From a checkpoint of a small mixture-of-experts model trained on Wikipedia.
Size: 8 layers, vocabulary 11380, 17.2M parameters.
Experts: 8 experts in each of 8 layers, 96 SwiGLU neurons an expert, a sigmoid router, 1 empty slots to pick, a shared expert of 192 neurons.
Training: a variant of Muon for the experts, 862M tokens, 6911 steps.
Below are experts of layer 4 (counted from 0) of a mixture-of-experts language model. Rows are named router (the router's row for the expert), down (a neuron's output weights, with its number) and show model dimensions 80-159. Each number is 128 + 32 x the weight over its row's rms, rounded and kept within 0 to 255. Numbers have three digits each.
Before each expert's rows: "comes before" lists some tokens at least twice as common just after its tokens as in all text; "raises" lists some tokens whose logits its average output raises strongly, later layers aside. This comes from a sample of Wikipedia text that the model never trained on. Tokens count by the router's weight.

# expert 6
comes before: " the", " a", " The", "==", " his", " an"
raises: " the", " a", " "
router:101136117139139120128145138066157158120076109181165139195071156124125083151131140133090162104097087129204118176101087130111155156102217093096144107150106133150186136188147169091159129141117123165070147062204180143082119130226096080143114125
down0:131158088104140124195068117086164164145111154147116170214142146180153112115107168135074164122168147100158141151097155150141165105176079076135129099091136132135143090125125153106121096140136163187195154138134114109183211140151098120113111067
down1:161104107092130102056100124129117187143121158095129071102109086080155129111081094179112149118160185074125150171177137107097131127124017094189117156148072102165146179093097123120160105127069187160135144093130141098091146106107110085149103134
down2:105187146042108121127139151114119131155088135167050112150075144076088103118111128156173085177171139080129150153164139060139145139143154134064119145164167161081155140093132123111121067098166180115206128141106114128109164164149143067125147217
down3:147147087117153164133127092143169139121165121131102061113108140056089140056076169104135113136132128167121118146128147149120148107058124127158134106162167146178068097162131078139142116099161113103117150138126115087160119152169204109062076108
down4:172136151140125111176064137138120161121155184114147056109101158128096130114095120139170063139076103163132106152092147151084116096073091139136183099180133066108132065135173101116146098145177114070144159143118114146099096114195098076170115135
down5:142084102145179124151114185137104103148120082105117094106104111144112195144094147117085060104129061147163083067174150114060069124144095107134108183144144128088151127139176131060155146135185135120193129103163068118094115146065132062093132104
down6:119148113107156112134100164158188145172085071101101125146131141134148093130124156147159137133123100049140130139137135131148134104102133140096090086180119137137119140079181109130133191129122162158165125132115174087105133164115168060140174152
down7:175163100080163131114088145106101149162148119147173110130148117171127140079102098146125156101152161146127147146147213120107176160146122136126122039123121124146151187126115166164083062124090129106076124138069099138100110111127121153175113081
down8:145146173128111175090097153152077159120141146120119084158142127145153173133199150118137119087111104152151123110152189154107117046113100088144075077130114127162147071063077186173129118122114166105188109120121104122103118118140098069171114132
down9:125138087117146098132116133109199072178126158122094105083154142138168134102189101136194126132084159132131137119088119158090081103164153097127052151099113119075111091170166193113147164089113135222093129131176163180109120112130112095084165123
down10:117098151150081145162153199176080124120141126081118166191142146123153129109145117159132082132122169123079115189194090172104147137157146123138157128097211181153129091125124160091106139136113109143151081114130094104106148141122108181179110166
down11:122121146094142067103078126109156125122158132173156116128106130136117142181058098047131144127145051156054084125125131102128042090219138167053175103136165120109083118125124144114157122128151093136159122178137143138146154067079088152118139157
down12:056175122125137123104129100148114097166119132123121135184098126080072123156128193122182169173133125118141040131138198075087109150072116106087084138181119175096161177116112106115124115099158116096136159108132151088097136132202137060114117173
down13:128200130093145180097104128149129150108125159124116088065149207145124064128146112163172141120066103126108136118075063148071181165153171127173134150125126110147151144132135148178161077166169115163102133132120129145108128153078105124131112129
down14:171158133110198164142109121156126128135089099155117168110108162140163144116099103081143097166100101151102068105086063081141167129175136160097086081157121184072080189106162177090144122133157114179136156150105177136177100091113148103129105124
down15:067120084182149110103145160143124132159165106147144160160133132137131188130132135187188105134164118140076116139166181131130143115082174103090143185141087102100091093162122186081112139071101145149105125092087172102112112112166117161137123061
down16:101094127155145196079205137175122130231134086137137114130107159093129147158142085209175095154061069158173096124090140139110106151134092154121119129188124090143128150136127071122153158143185091125151179136131085113093105155149126130128135118
down17:143106112136149079142089035106099130181094097179157101130119168178139153137138107149102132128155107164113166149056193143182132155148104128201079129113192125138105173146121106072141144114203108123152153169108096133192117126158171105165121108
down18:132124099140161141131148047139123151116163160145176125052133141110124103122139168166138132112132161150109141111223151121052138102091109140157122104126141136129139092110214183137114131138107141114140126083185112130075121142158129109114180137
down19:177117160133151136070124156094138130120111197136158147110141085143152121057117118130120135113088073110091077062127098134096070123153096149138147146152104078134153133056168147115176145147136102156109114181107125129125098178151113199112157140
down20:068124106167167166132136100171107095188123148114180092099063151143132130070119128161142129157091123116170078127086094065135168165055104176109112087158118145127132176200126194160127161103152075199119114114149136141084137100129122166139163107
down21:148077147072108146104088119128085129161152179172126166144125113111089166127171145107098125082098111098129094139127118080180167121128139170057106131133159150109161175145134105094138116112092180123101151081104171120150141140124125069059093201
down22:103161116148169138180125110154097150141109121165052094187172116157133130113110146121156091069151167108178123168168142109088170152106173163083099185126110194088121135114139077091107137110126163196051177106090101106094113095136204130136104084
down23:125147125149217092081127121101108068128115140071052111159137128145089147112133081111111108127117105121045160101107075089145127142097066139104115145182190201068080188161111113154118130140151132090109118144116147097161130116083147141188173129
down24:179123112162093127108118115176114176112193139132124126157130091074126150153134174108153096126079135167081102150129137119102165118089105104128144184148117150141142119123146123093149084142089133087100121134099133135122098079156171175145107126
down25:152096118138150176060120136167139139110225095164097064166133104103164077123101105142146136116114155173186114116117135138132085134118156139147121122062147146112147145138137140176112140181179128104179118078142093101126139177142107086100172100
down26:198167140095074130099105115112107059125124166100118132108144145092101137125093110110127180132153114148061143169170160066150128114129161105098143007147078152160126153149078114139110182136132122130121185138129096138166115177127101116158193098
down27:088127062123117135125151172135113131138095091113103083153156142140159143170154150145160108116132121122159135086077135153129159111135113135171126105128183127111088144104140125146084122100163092153112131121113157180104090109169162165118134053
down28:101172160102066055142125099125126148098091155221098213189114140189119158133109121086064138078165152097068084132125145091121068136163161139144154172160095190140117146113125125121115125110097135158100168144091128188126119120133164160159080141
down29:104090121110120117087114134119085165135106074163068140109186132142126077163138129194085119112135095073164137128159141105124057124161138056142167154145165159181118124103172150097166076148141084114079106183107132141154125185083129088149130122
down30:210141086073148105116135166138128134183115142142108075132147148124150105123156190118152097118110159165188107101148125105095146147105081127077067070150140100122113128219073130131055130181140096169123094107109136131134186095134151126131092138
down31:169164114159145134136144124154090158140118085149077117109183121064157120148118137113129115111129105138046085177145140144084202129142134116107073109111160123156152090142055172137118087081093114163155117109119088139157165149144190130173143172
down32:092140142111133133125177104106168094155083202135104138095130107109171158120116068113205155104166151160150109118132151079117133181156146110092117159122105157114139127111176159135129115096098166150121129079134121113096156073079093131107097079
down33:110129108100135132138137143171133103163077174153094160145123129105098096156146091149131067117157151072119139127107124113072127131098166144196146096141142145115184156086164134103179094085098163110128157126144169117141117182058109135171154114
down34:124100114180114130128139153085105088148101094137081135112143162162108104097105167070136165133104139174097055150115095086195108170162160125088125119124138115105143103092145097104069152122131141147108093116100131111104174170156165119080144135
down35:167120123147073130078064101139134156163107101159135113146125136116126093109098151120176140170118116162076120118092130123141070172117174142073165114117084098080130129090160058084139089114106126132173132119148113118172169177134061138164126141
down36:105187136147161106113141136111104140130162150152139169211128143092121081129128125140113239158122209134149140136097128129151254159113142138105181094172112151177078122096036107103141154064144148117099109136090151116122088128140104113129120079
down37:195140165105079098157124119102143161092153131123126099169118158131143142160135143116149159155113149079111131110068133175089117099117119105119139168118128170144171142184134148096111088145135118067094154133152100143150111160108103133155106130
down38:165123132027151076167108133082119063153149161115191069126131130161114150195147153158104115121141073097146152106123096119092103016148123178132157160108137131132088155164129141135168122177166157125138098086082125146112120160152100092110110094
down39:101126130075203087135056136093166194127112107071172118103096078148086128109124136096171107092132156115114098163112169140128169098098183134151090122154116152168159062105136094121132129093110154161158134172165170146111087179113106075162135129
down40:141142142068094112126132067155099147117158181084146114129139159221118133103130149104071151087197107146157144108167102121129185118099085126123210098113098120119123163162170140157120100143105141111177145143100100156126156105113133154159090181
down41:154103143109134156113142098143143102142158186098132102116135102174130135127149105176057147139173123133086150159130134126169062066141154119102147146086052113127128076135125103150153150099062181106127101169137121077105127036119126172110051064
down42:158095150099150123065171077113178113102110169105162125088047115113101155100153126144093133157076102145168127155159126069091101126186069143120081166126142149162136193113129172144183102145112119056082197137145171096099133166125087098162142107
down43:160137113118137145172152126169154166145108113089171130055117206075149120105105188150094149127156174156114111089150122170110167096118138119197217135084092150118097152141111128124148126155134118096129132115147119173176109157168158115093081151
down44:145119188122078087170117189163149132063116172123152136056127155095073134156150132052149093105094124135147165134102106096132181062142099114103100058117154108136106172103132161144166126153113143097168126139118154147157202123131084131163167144
down45:101173153143131158115147095019128175135067110095092106114074174118154130142114132106140131068136144160111103179157164091112172103172168121097092172094148145132084183106152089133145124089107092126124129099080097147125183115137139115095168102
down46:105147104061127048126093091124149134110130114176157166143146132090078124152162127201071114149135166082115153154147129060094139110097137107169137109178124127114123124134212099047097144143138140124155146172135131088150141116105139069121059155
down47:140103081127113202113060132158077115132084111136113136145094154034105167097119116102140111141169146112103124230078164148129117151146122147138082151082166118133086140122155131150064136104196154083148139116087120143156076140169116156080110135
down48:128104145154110107145105156144120162134132098146096135106177154081132112114142082128149121111132141152125179188144091088100092077054063147121122149114129123164137170131159122120156119133179129134138103112180166123121142144118150113204175141
down49:147164128088083121133145147117146183160200123128174126185112054151136155097163085109124076110187135173154146155081141134129092134115141116129176124164063091134085134125171131105141106134150089083148151156114102119117112153085116128100114148
down50:128121080143123102154172106159165104140102097116118130141194120157174096156135177162142134207170132093117081144071104122154128160136180161106086164120133107080163122141154081088133134100155121152090148145155124110091151128153082250136107045
down51:150131151118097107127111145118124147158103153136187128144187145113133145058165129075156081148085082157064084112115154113156125130128139144053158171099083048065156174126116056154144129147107137075114148100111143072137098131141104168140172125
down52:140138180167086140102101128122161139099140088116099120136079111146138110084073122161114147157208166124129138048076134180199105139072126168163193111158109150103142112135100137108137135157127139160124123077109077113135069139109128119035151142
down53:125158211144053157087080134165098134110136054082106108108118122082117089151089111164103122063201174193132143142120147116179156119087145136187156103115094156110123121146163129115104144122143091071124135150121107155211102045077171150120108129

# expert 0
comes before: ",", " (", " and", "\n", " of", " in"
raises: ",", " and", " (", " is", "'s", "."
router:101135088161128122188133188103129114110121156146163144123074171163098092141184130133082147113119105160101081121151100102070099082093164110145131188138076086093146116132133152115136107170157112093167047130152161163137170073113128126147066102
down0:106121099137109136157087102079143153157112173166117150093069127146086118139156143197121112079144171078165168155136125091146091156109098126046094126219078145087132206115153096090137096034169152136087117159085109124072090122148112110132083094
down1:109174128110107128166144076135131152160128128153138118117138153057121127131151135152161137106118115103124115096138045185103124177124124056143119107124111108110177065123059166104155111146133111155104124136144131096100147113138110059068132155
down2:149119130150108161173190143101134109136156034128111170105166187237092127151071156138159172142105100207099146113083197172128119122126118141133121096070174105132111145114093161131150110146145077162137113136121142131178103097096122143147168132
down3:081115164098104114114126105064107168059125096155107144152097139092070150102144122151055126141151154167178128072127122126172132167107173179111149114076133136189149120125135096071123127152187086142111148103161072111143138175147116122067175141
down4:096124075141154094141086112144124173153129184125136191095134127114132131104116067129125114043144060119112167150156145142118122175175115103141117150101084211095129124140136133117156129073114116090109137143113120084109161117111140114098020119
down5:124166150103187145063167124119090188110062176143203152115091092107136153161162182139085154062137178148149172139122163092106165091144108131139087188128104195133133172076125163140128141126164075120137120123190127150106109139105141178101101140
down6:140165136175126132126120119056143121152102160139167074135165174147083149171085079138069063164132082134129097157096153040117125045127160101138127103201161134158105073129090079124119114144080111133104109165202188145137131121111155153145150180
down7:146163130124151157134142099078148100155119078138154119092153137123153143078101174198099087081120116207115146110103117105094115134176136130134139138070119115126122145153112129123146168111118108192147158157108164086103158128098193163160083136
down8:072135126158121095154142073143062141132146149191095122104139096129103134089191118148151145107117050105141078092029164065118144116112158091110057195123087100083145144165116081075147173139082117110147074067088176123085126086162064149146111113
down9:103096159237126162084110111141140139099082120141109079113120131127120104178124124108108087157123113116117099163146125113113111124053072122142126175118114108115139106105127085148104060132105076104124152125117127156159107113126163136095138127
down10:125116120136116144147148170131136132103094151160167081099106080122124158120183096150150156052170148111097143142142105178133083145117146168130159117111117163118092180142127117079164131082105114129107125060192182143137140193109149166110105150
down11:061154098105085135117092134120125125149100136130153198120096149089146124112101151127154165075181110134067118120138096125127146098139121140135115106137128174110111068076149126145117112104121092101133110165137106144182126154108159138110136140
down12:143100109115126135119126040122109119089143109191195105095054108147104108125100158166112200110112068102121102114111163146115076089138172065114075172097132157130084106135115131124123111141194070118072116077150143081064118147111153083108041091
down13:108134153081192180150117107123177114083117119133116116082137156094081125141111154150105111114137095137158126172111137115095151123117111118152110132154165118160138063106120134142137166096123117080072080125108120085186094104087153123100144102
down14:181133141127128127097099064131131144113140150079081128115116116133142162129119136113167163108095079133136168083138107145179150146097113130144119092155114086120090150112121124069118126115129133167156132150154084167097119185070159079142163134
down15:126120134148154132058124156111099140176127134113129142108142162125130103156156057165105187148120113111181137167093084131091150138174102117141098141122155121198110119177210136129106132092151091136114147129103080167140107169118188128118208128
down16:109139066123173094114056074135137114162112144087148154151068118173091153143155152126139140133101150124114123114113136111099110150143123124116152221155089111142081145143094130133077118088126108090127132123067106134115112099135081102120098115
down17:189127107068147159180135117114097176121127115147110069125085145083153169134126053115136119093128107147114123126100138111158130145115135162147119120120126203141160156149138123188155138060121168131125104056132092132129135147129089077133147110
down18:100130144117083155150193111112145223110144158101134090132172168165075149106088155054172171171115119122128146142166132112120147108129117186096134059135133128154124187150168169166151112116177153179110167139151083088113153185169107155157163103
down19:132146140102096090092052142149079146113037144174172098139127129126082131154126118155213133084144156142172124074108128164142140153097151127128100208107154154168140150144159022129086103101153077155175118113085096137149091072125139087186108147
down20:146156141138128102107137130119147143122088142097065116125178146130125121147088112113157131135084135126106102150101110116169165196127149119073161122155175052071124153169114116115103101136131134153112150140119158096155115127163096091190176132
down21:069093108080106088152118109141107097141105125169128152148193125144156093075103183143085111129103142143109164166154130141169095097125201105109150160132126135142124095126131159111085125112115139163161165134117218123067131156140161142140106151
down22:091190144127143144122140172136138144153136120109099071135114055166097082112180081148178155151078111113097106134119135166135121103163083126146148175147130135119116105162109125219100144170104098105127101102142147103145172141182174132108165157
down23:149117099114121152130075177150108086155137144139157140157182129107097139123122124159159098160096118139124115082142102097084095142064149099102196134122141114109113082107149099129103111130128198129079137137117139065100112113167115203145116164
down24:127123095140193123140090192163166142078177162175105151157133163131132200168169082163158075104113136157188121185139167102136146154136134127131132154076199180071132187122074151128148144096151093125173171123162107136146143180128163160169131215
down25:102174142164119120068159148089141180131150100119110065106136162068079151153139097147164112143117100124137189145168167156135156136185151095108113093167140118171102182151154132118155127074118237182174115134132118075171137171104091140100187117
down26:120122098097127235159107077109088145136107131144138137166126158115076137179134149132152154102140100112144203105151187127124133100090165189166070129108102093134131087124166113123184060063134085080111180140108098079151063108124140158132059135
down27:149188133092098168094173158127131104118145088142143131126158140148107120093044160158117122121171101125153114133078086190114131069111122156122106105057096062136109116139112129176162175122144067146138137159139073174171171115098115126093116079
down28:140079106151175121120068069077129106051120123156128114137076150067157112123119106131147163107150053139158120171135130103164115126152138127095111118172134162155162102126139126181138135154180152128112136156099104097184102091134186085118115136
down29:133060169079145122208124126143041142141047171158059146136150113088078135159115126090084173110122139167150174099109109090080114133056145159134115121153129154109126095157184111088200114105167219118096156125150120111043142099157121161120140117
down30:130109152183134131066074165131135050146096190112152162125094206095136111157117137121172164163121117111122142134146164118151108139162103140122123061149121148090144093090065107137115179143150125083155136093102112110119110159140133123152195147
down31:130118083134119171168098099113087125154109086108112120157200162141116188128099194120041231076120114054170138122115103125121209175055160145149097144134111121121099097121117137164133118110086111156140087095090142146067166055167152096202079070
down32:168094072143140121116104123159159062121162161126119104107105138134090138123111129140108111112083155181157146126133156113104112085166081081126108053082156116150156070087164103129131129177109170136101110106111148122152107145070166101099083123
down33:070142090160203055129089098087116098137172121121140106171103057038107143085153076142125087134192103133150155068049152111093136167098074110110116128139123137132146135122109106104126205083149090065103178128160165038174146123128109104128108165
down34:194145086205136135196093114097084069113137147183106183098178125083073128092147092132156109105072158149130105109105197100122151140141116121135095171159162089113159101164109123131154109192123123118112135083147129092145156134158137121103128125
down35:151185162131115098100102083162139120119132131111087098084117117088114147171160108085160158098123151170190144130127094154124128176100170126106163074081143082073192085097108155108116119167150129123154226128190138096124175175094113083122116147
down36:065067132108134157150123075140157125092143183150183074104118118108097105109118114122127132124199107137134115114101149112166157084114135082111124114152092094167052129180088092138115145123116093170141142111165127118124138138115119156107132128
down37:109117107126203060161141131110137102094174139082084084177114140089122148072069201165151137162131107093105101156139110143128131142137164134143137124085181136137142122134132170110118152092107065131203137160153155188136098085033144106059141129
down38:141151089127169081156139145073118158085152131100152134149059066160142131121159137163168117135088096149107097151175107064136172153122103149137160150136057123131134094115123129139137143181100085117165125115108114072082200058187112104104180098
down39:109176133158147173107133116112164142151160150061133149131145130117086113203128217113127131120133066108166071155125120097148191113130122148123101116166160122128130059145141167100106176138142170155107121141129158155112129175180188099144182114
down40:181159099113165159202096158153116116158191156140132129059127127148069135155174149093102114150110139106096109197088119113088106117115146135137093142139144129146134122050104083087135105106125079083153169076131135117091177136135102130103120149
down41:143119148074166109154110112172127103138063109143134141111147149108063094157080212066105120123111098119122130125104122121143116100101176165083097137112136112175097156164095106139122113172188081093093085085174151093072139118108146187083151139
down42:132129136121173166140128130129102138131126115099138158100136145155091153164130091116175078092046127134080117136181099179096140098169116135140108091159130110185104144150073184203151122148160076141112146131166128172164144164126165121156141204
down43:126131129137140140114170090030110134150157115104118178158140121112183185156086145096060202179130142116103111138091102164154115090221150132119157111166137135147169136110151155136115120146129139127075140127130122158103108214103090152131126117
down44:140119090137176138161085062143104115210103180100102188090136100166117101150104183102144136128138073158110128184123101076091098137114144126161086149122130077155114089127156157103173120176086111100174097141075183099110100086175094120165150096
down45:142151141209096146121138113149144165149094135128164129144096115117146130154110175068126163113209142104155187112145154092143142125144172102168147127168103148161139169120156091134132098138060127117117098170211169128068145175127084116099109175
down46:132079151113156124136130145134104124074083133161147151119158141109110108136088130108129088146053082123142111099125129149083110103113103076109138167154080144101155138165167096160161144132132135126146123143203083206136143096118214171115079150
down47:083140116139074063158105098045145106151131192077176121128117153126141129146100097102134090068149154103097179132149124102101211121119174058106056147129071077127182153136068184100090136112134094090145132099105125185122159157116112129121187152
down48:138143124192098180150137131158145158141090043169082139097078101148081116043153117123092167123101140120089121160148126136106101134190124110162171167095186072134073132145170137142088136082099131191061089154135157145119135142118097135154138167
down49:108112151104145108131148182104079181091083162144119093159127145141101123102083101120105184143166064125060090088154163111139123152123085117111171099127123095178086136092141103115117134133103202129172191122098116101125175097140131147065147093
down50:120118126105160123121112129096112159128125101151130140100148149187134077116132124165078153106102138117153080116136186112133100145111112149066135118110196076153086134093070168158140199100096183092108135119109058192129120132150167182113166103
down51:139137127077163142112095129140130127150135133119141186115124125092120191185102157186148084142171174089147177109096134101114135116113038181155141163155049123152187134145173123174115144095089112133194130091080173074121155043171200117170062144
down52:128146098154140141145150165128128089072060140111081103130176102105176193130163092168162192109135076170093142184113110111095163126100147112132112118124114085143135190120114223104082149099115085124170099122111097114159156091070147146188129121
down53:108093113100134075125133196180121185172135071152090129160138163129130135129118176161135163122114137160106146197139146127076108119076137109087104205125106142137102090113125151168100091133129066144090117184172103106079132093114152200092111109

# expert 3
comes before: "1", "2", "-", "9", "0", "3"
raises: "1", "2", "3", "4", "5", "6"
router:154135137219107140061133189110138097108082201136135071102105136174112094158126129086162130125124138150115094149131129120123146114176172167110145171078174125159177073139151123107137137145142087216129137134200125139137180098151132112189131128
down0:109204159148154157089155155161147094125131162140124164155136147103114128150117185126053084078137099103141105131095117071155194116111159139103098131123156140116144166128129126112094142134134084097112169086089128098141129109137150097188120187
down1:090136151105083122094160122118178170137137144115105134145094081156157128080106126115112129171089141084167079181087166142106095113072141113124113102143140127137114113149145103160156066134158092114078126183167092103100096114107125167075175152
down2:138182139149100158132091144110120161179102153137089086161151130109126132111165163084098118172147121130133124121153098155177135138122132176123119139119127147121135161137182148134078098210113145154150184104103145073165109071189134153084138132
down3:132150136118119157101127152111183133102084134171094183112195179178080155136158156154110173207128180130110156119136150106107049143181106075147121085134195148143124104163184154175129155127080119135119156159127162199122093195089098092183180124
down4:096177119124121130136154089097082117104118116110116073133108122118059150143127060118111106141163119158130121191109084152106095132134135161096151096154143051121135124128162161112148086103128107107180125120098126119090223152131122056091135085
down5:138103067166143127139136169133117088097078220080149111136138132129133139115146149147114139185154138084145107184156087175115195135105082152164169090138104151136168100114106119128143146111131101109224143114140104134138096161148142169165137119
down6:115177168126116164139113143091150124136100162133134097113105086102114137170140128155173137115138076143156063151112083096112122120141124124128210122129122075180169117087173215121151107227147082181142120123154117121123138125126133108118153122
down7:119137144148115163082121140136151148164063133136139125124136116131128063095110092059056141136127147173142096148143130091111097111139134100114133079169120106103150170157141185078164101102128107138138125125106104105103109157121078089117134109
down8:149124149196104152181154164094116054167133183143098084071163128120123186170071113091122074091132105110156120097121089104140113112164167083187206117134142190138115115109120078097123147110118079153133148167078101185099123111068128131095111127
down9:162132184107160147098103150129071142113141120118103130121113109100113121158144078099112133166098146163200169098152126146185192165048138116179116180122095164146090110083119159110152169071141108136083084179086104094121096083132069113107132164
down10:152114085155188156070076095124101166137131176118095209134129112082109086110120157099100158160142168150144119126102167134074140122136099093154090112137136133113125139190190149128177136105082091047114091144214120088141157109156128136102101136
down11:138101087097141123186168078104100160133162151088149118121181141037164123087134164102070131109103110105099060082112164114168103153170183134099120097140149137170166117068084116105122123130086136165116174144220171109115162157149121137088077185
down12:142136106097101153146092098088106122140161132107143110133120103162108027130166147141138116072137123158082153134155144205127174136112163155089053118100149137076115176179155207055101149091107161165164168105097151108127093068072086158177118081
down13:109163182135127137080117122073118093138123128170132107087090113156121057112124137122141138142113091139155106106155095109145163108145174130118163145130156156132125125149109179124107125180114152072093105123103124137052098136116146161143150096
down14:112147143172169151119124107132142147122153142112075086156173143106159146129126077119122118149119168081055152174142107129137138106154126120133155112127110181123121181128130106140127129124146122133230140141151133199128144136101138136157114144
down15:139163126199130128113144131081115162075183152154096147106107146141128103152147144093096173112123127115141129139102096126198087142082158108156150178102145144044106102126139151159128166110180102095136108091136162119178108175135082082115145120
down16:169125155050153149148176073177167087136123194093073147095169149112176114127157181115150152133147159117144151188105132155107133154166139148163142143139151103145080106124098161124186106163179065181104127085106125099137147082118124142135115097
down17:152168134109149115170080131163107082118091124107142123108132085130184134169115124080121043146125088136135096168110081116162117104132110142085118080177118113183180090156222086114066124096150106168145086116179146153096079100092071181130140179
down18:167092118171152102088067140133178135099170070143188158178108142137049141115111038139042149135130121148144091131129148156133129105087135142092083075118081121111109109105084137129093107071145136135101213129086107135176078116149154095097126137
down19:123138178101074143114191061155180154132157134079123119138151078099136071148120134137138093109058128113165145121145076108153119130176127125155121113213138167087101118089111081145150062137172120123141126124127169134145099144127129100164150116
down20:093092125112147123135083134096161116128055135119117155112108143134086139127126110124146125137073192056083117142131158126121135136161096113089147128123111147155078122149135119147084120103102115131153052183165141133111091106082147163106133130
down21:132102143089122155122150090129133125134147096118187162122147121201180133143124112166125157169166143129165167075119155117145157136083100115133146132088169138157095106145110150106147129142120158177101175142144096159162195102146101115096103112
down22:103106104100106156112180123150183073170183140146122171125148155102115123152134143150153113163080123120150089106189142112131113137085113210139185148139103085091118157143117135138160129136127163105186127113118090112188179165090103145078130103
down23:068165097126106104120170113158163155118093122115074116103107136132089139070107112184062130102110145154174100107128096100139153127135130122079142093159091069125172186108097097110149135199184072117095124115124102069147126136105117140134123164
down24:150100137128171134114161129119107167104086149078095098072116099121122160142107131105074126140122130112144107123114115150184091172172119126150092088145158131139105136111133166133098152152126174161092138128108129131169117124156155164156140145
down25:140144136137197105125100047112129109093046114070128159101100125098098118124144155109127162144112203121097135113064102114132123118170101144067098066151097110178143144149182136120116167078125052073117162161166159088167113139132117146093153111
down26:141094188191079184064152165140136152119150162208090112091117181158127123097095073102144137128171149168126107160109141134117117135158099097180114111121181110130147179155158161122157089147150084096108126141119126158100160138114092129131171103
down27:136139141135129131135182139131086113143096124134133141093174130198072137131148150139155099089094095118132135169153105136094145178133095089139108156137139083128093145123130154135128120138155064128149112153086143184077176122139149132106092145
down28:132056128123167159105086135161092135139147133126185119110190083082093122135140166139141147064117132070143108101177142126096129100106154090135139150107112164123205184167132107186091109139147119158099157139089133109116108144108134133153119146
down29:130132128158104136163109092113192117155113160148155071122193113198156128122089134105165135181169103115143098142144101151145115132142096126104101167129139129127144085177097204184144145146119112132121083109198101197159134120121096106163139073
down30:110132116121159120102097106092143159191113149088158090110140161152128167133164117112131099172171146172130165159128151148069123126104138183194151142079088083092202108195165187141185165121125136113119057154145076102174121171102094160099127151
down31:125140093130166091153194101087173152082122175099073166096133126063079199077133119100164177113126112067146081148096090095175098067134184146103115098147139070109085122128084096120104180110130123148094154133160149155094031130095136167109164143
down32:159169133100154125129109110171089080161130123138156118098129136133053125149061122154120181114076143181136123125106144204128162139169157095160171147120159186103121173151119159167199155162171101169134144146157121131143091192142141125155142093
down33:134176086144169131130135067137105147139106117153080085184173096181146105172116132149105135113144176112115083176107125106157075124115108128159141119137139067133141120142197150070171125121081119120164155042133138126100184124175155076111068094
down34:183112117146088113196137179141120138144137153065099150042095123174146113070124116127159180144106105146062119130118152190081136131200118159140106123137145194128134139085123120086172192127137098134166119097157120165134129155116140125084145128
down35:113126137134134154166087118085131066141153070141146165089138119147085125122117112070124155071161176118118158137093108113112147169157106142108143171134061125186139148163196140131130095111153170126097046131108144132166151114089203118109123105
down36:131104196153137128091099134049165124180088148153137093165157163128132115119161160112100124157120138111158158116156194136155118136074169190157138109113102153077146147162136150110128116110082169115132119131122179124133148136113129082166106107
down37:081138164146082106108136142135070141172065120161133147078114105135065145111151052126123145165147100136091096133159092156112133107185150148056174172140201082127141151167154140118146152103127137174146157156094113135143140119125181129170154117
down38:118157142145175201088156165212160086175134098063058124160072133128135113145120129123117115148136127134126135070079106188157117121124105137105139123128125143087114142134140184121101128170101136075150095079109137120169141043202111093110115098
down39:125129147162060155037136135157074084132134143169125147128137159086156138136076208186196100137148142099101127067099180149126101152185091146136148110115149144116124134120105124071082130109102066118092115147097148121117148132102167119080104107
down40:112216152165096102077190148091133097116134096133172129133104097147127103138136148167147170089123148109173129112170096132087083112180139157046130157172128123155114129178135114052117105144134095127171142103100150139091071178110068144093081153
down41:103156129122131155093101134154083117124119151108122146117142144120085062126059109094051109143112084115113132079093101131135143155093131115176158089112151073131131146100149167087161148101123118161113150117077173128119094150126120176114142152
down42:153166110092099130152121151188188128165157128153171136096131161101080096158128086151144085117072176087162130093146102125101111159097137130105109135174131154096096078095127120164093120145172144186101146113143113128129110147079154106145122133
down43:109093125125156163121091148137080088136128134154171089098091138117098137109117169124099103138095087124097099073150118148089106086074160093045110099201130168066126106125139158178124151138114140129095092125191100119133103100125160124159142143
down44:126114120095087104138144115124119104115138128130155122136135129111132127131124161169126095122139118141120139146093092220092066114115164101122116146152111101150176122119166132079098066144183137123176090152187098130140100110075136128151118129
down45:133140153132073128080079119140164116071174121065128200110086105149162126109153158175108127153171084077086152097137138127139155103180063148156150113175144167076158146157103139108105103125128157193158189125141145090083062125104102100164180111
down46:089070128185124159165111120112106115127122153160149088119108071107142102123165074217156147182145077104140141112133112095175137163096119145089136178151165088111099076071132117144162103078108105144167075155128178140131148149128142059139164158
down47:108116144172163108107184064150184147107115134095058138107085194167158108123180169105189157158140124128103172228144136155165119117053102136168125113144157201086068154098124058074139122109080189138133134122106128061136135120129112100139097121
down48:154131132151082132223151146089157139114069158130122114122162130097084078195155168173114129089090117160107071147179082098163136178125168101139110121153118119130120130186037147136125120143108106116117099164134034131153132174166163161103140122
down49:098137112135132103153178128120183134172080124182152075085077138183159127096183060166118191104138101140174155156172181115142088165197120134183102063122143117164153172135145158133152093183117187128143184167129113097208126136145140151089152077
down50:114184111109131142119164124095131170116096178080105135149132092150131148108108131104204104127078121156164068163199128179105112035176086129170085122111205076112039117153087128130121136170149123153157085115144150134149149129108154062096161138
down51:151119131133102185162100094068085171128162145169122102094112197143157169167121103124142129138094150132129187138145134064157185111112093130115132169147120137130150110129153111149118188086131180123130098138105109184155145112177145221151120100
down52:149103081118140079114091083152141138130155088157161116102163066048124183121100083147189123137140072130172080137100117163178148114075100143133172085109122127095166136111121140148121149159119132094072102141141155115097094108206107142140150234
down53:126168147155111096166072137165083121124164128144129104200145173103101119181134144064089035147119082136135091135113107126134098130095100135118143131112088170170134083159160135157092154126162126084172107154093093109089149109116192111146073076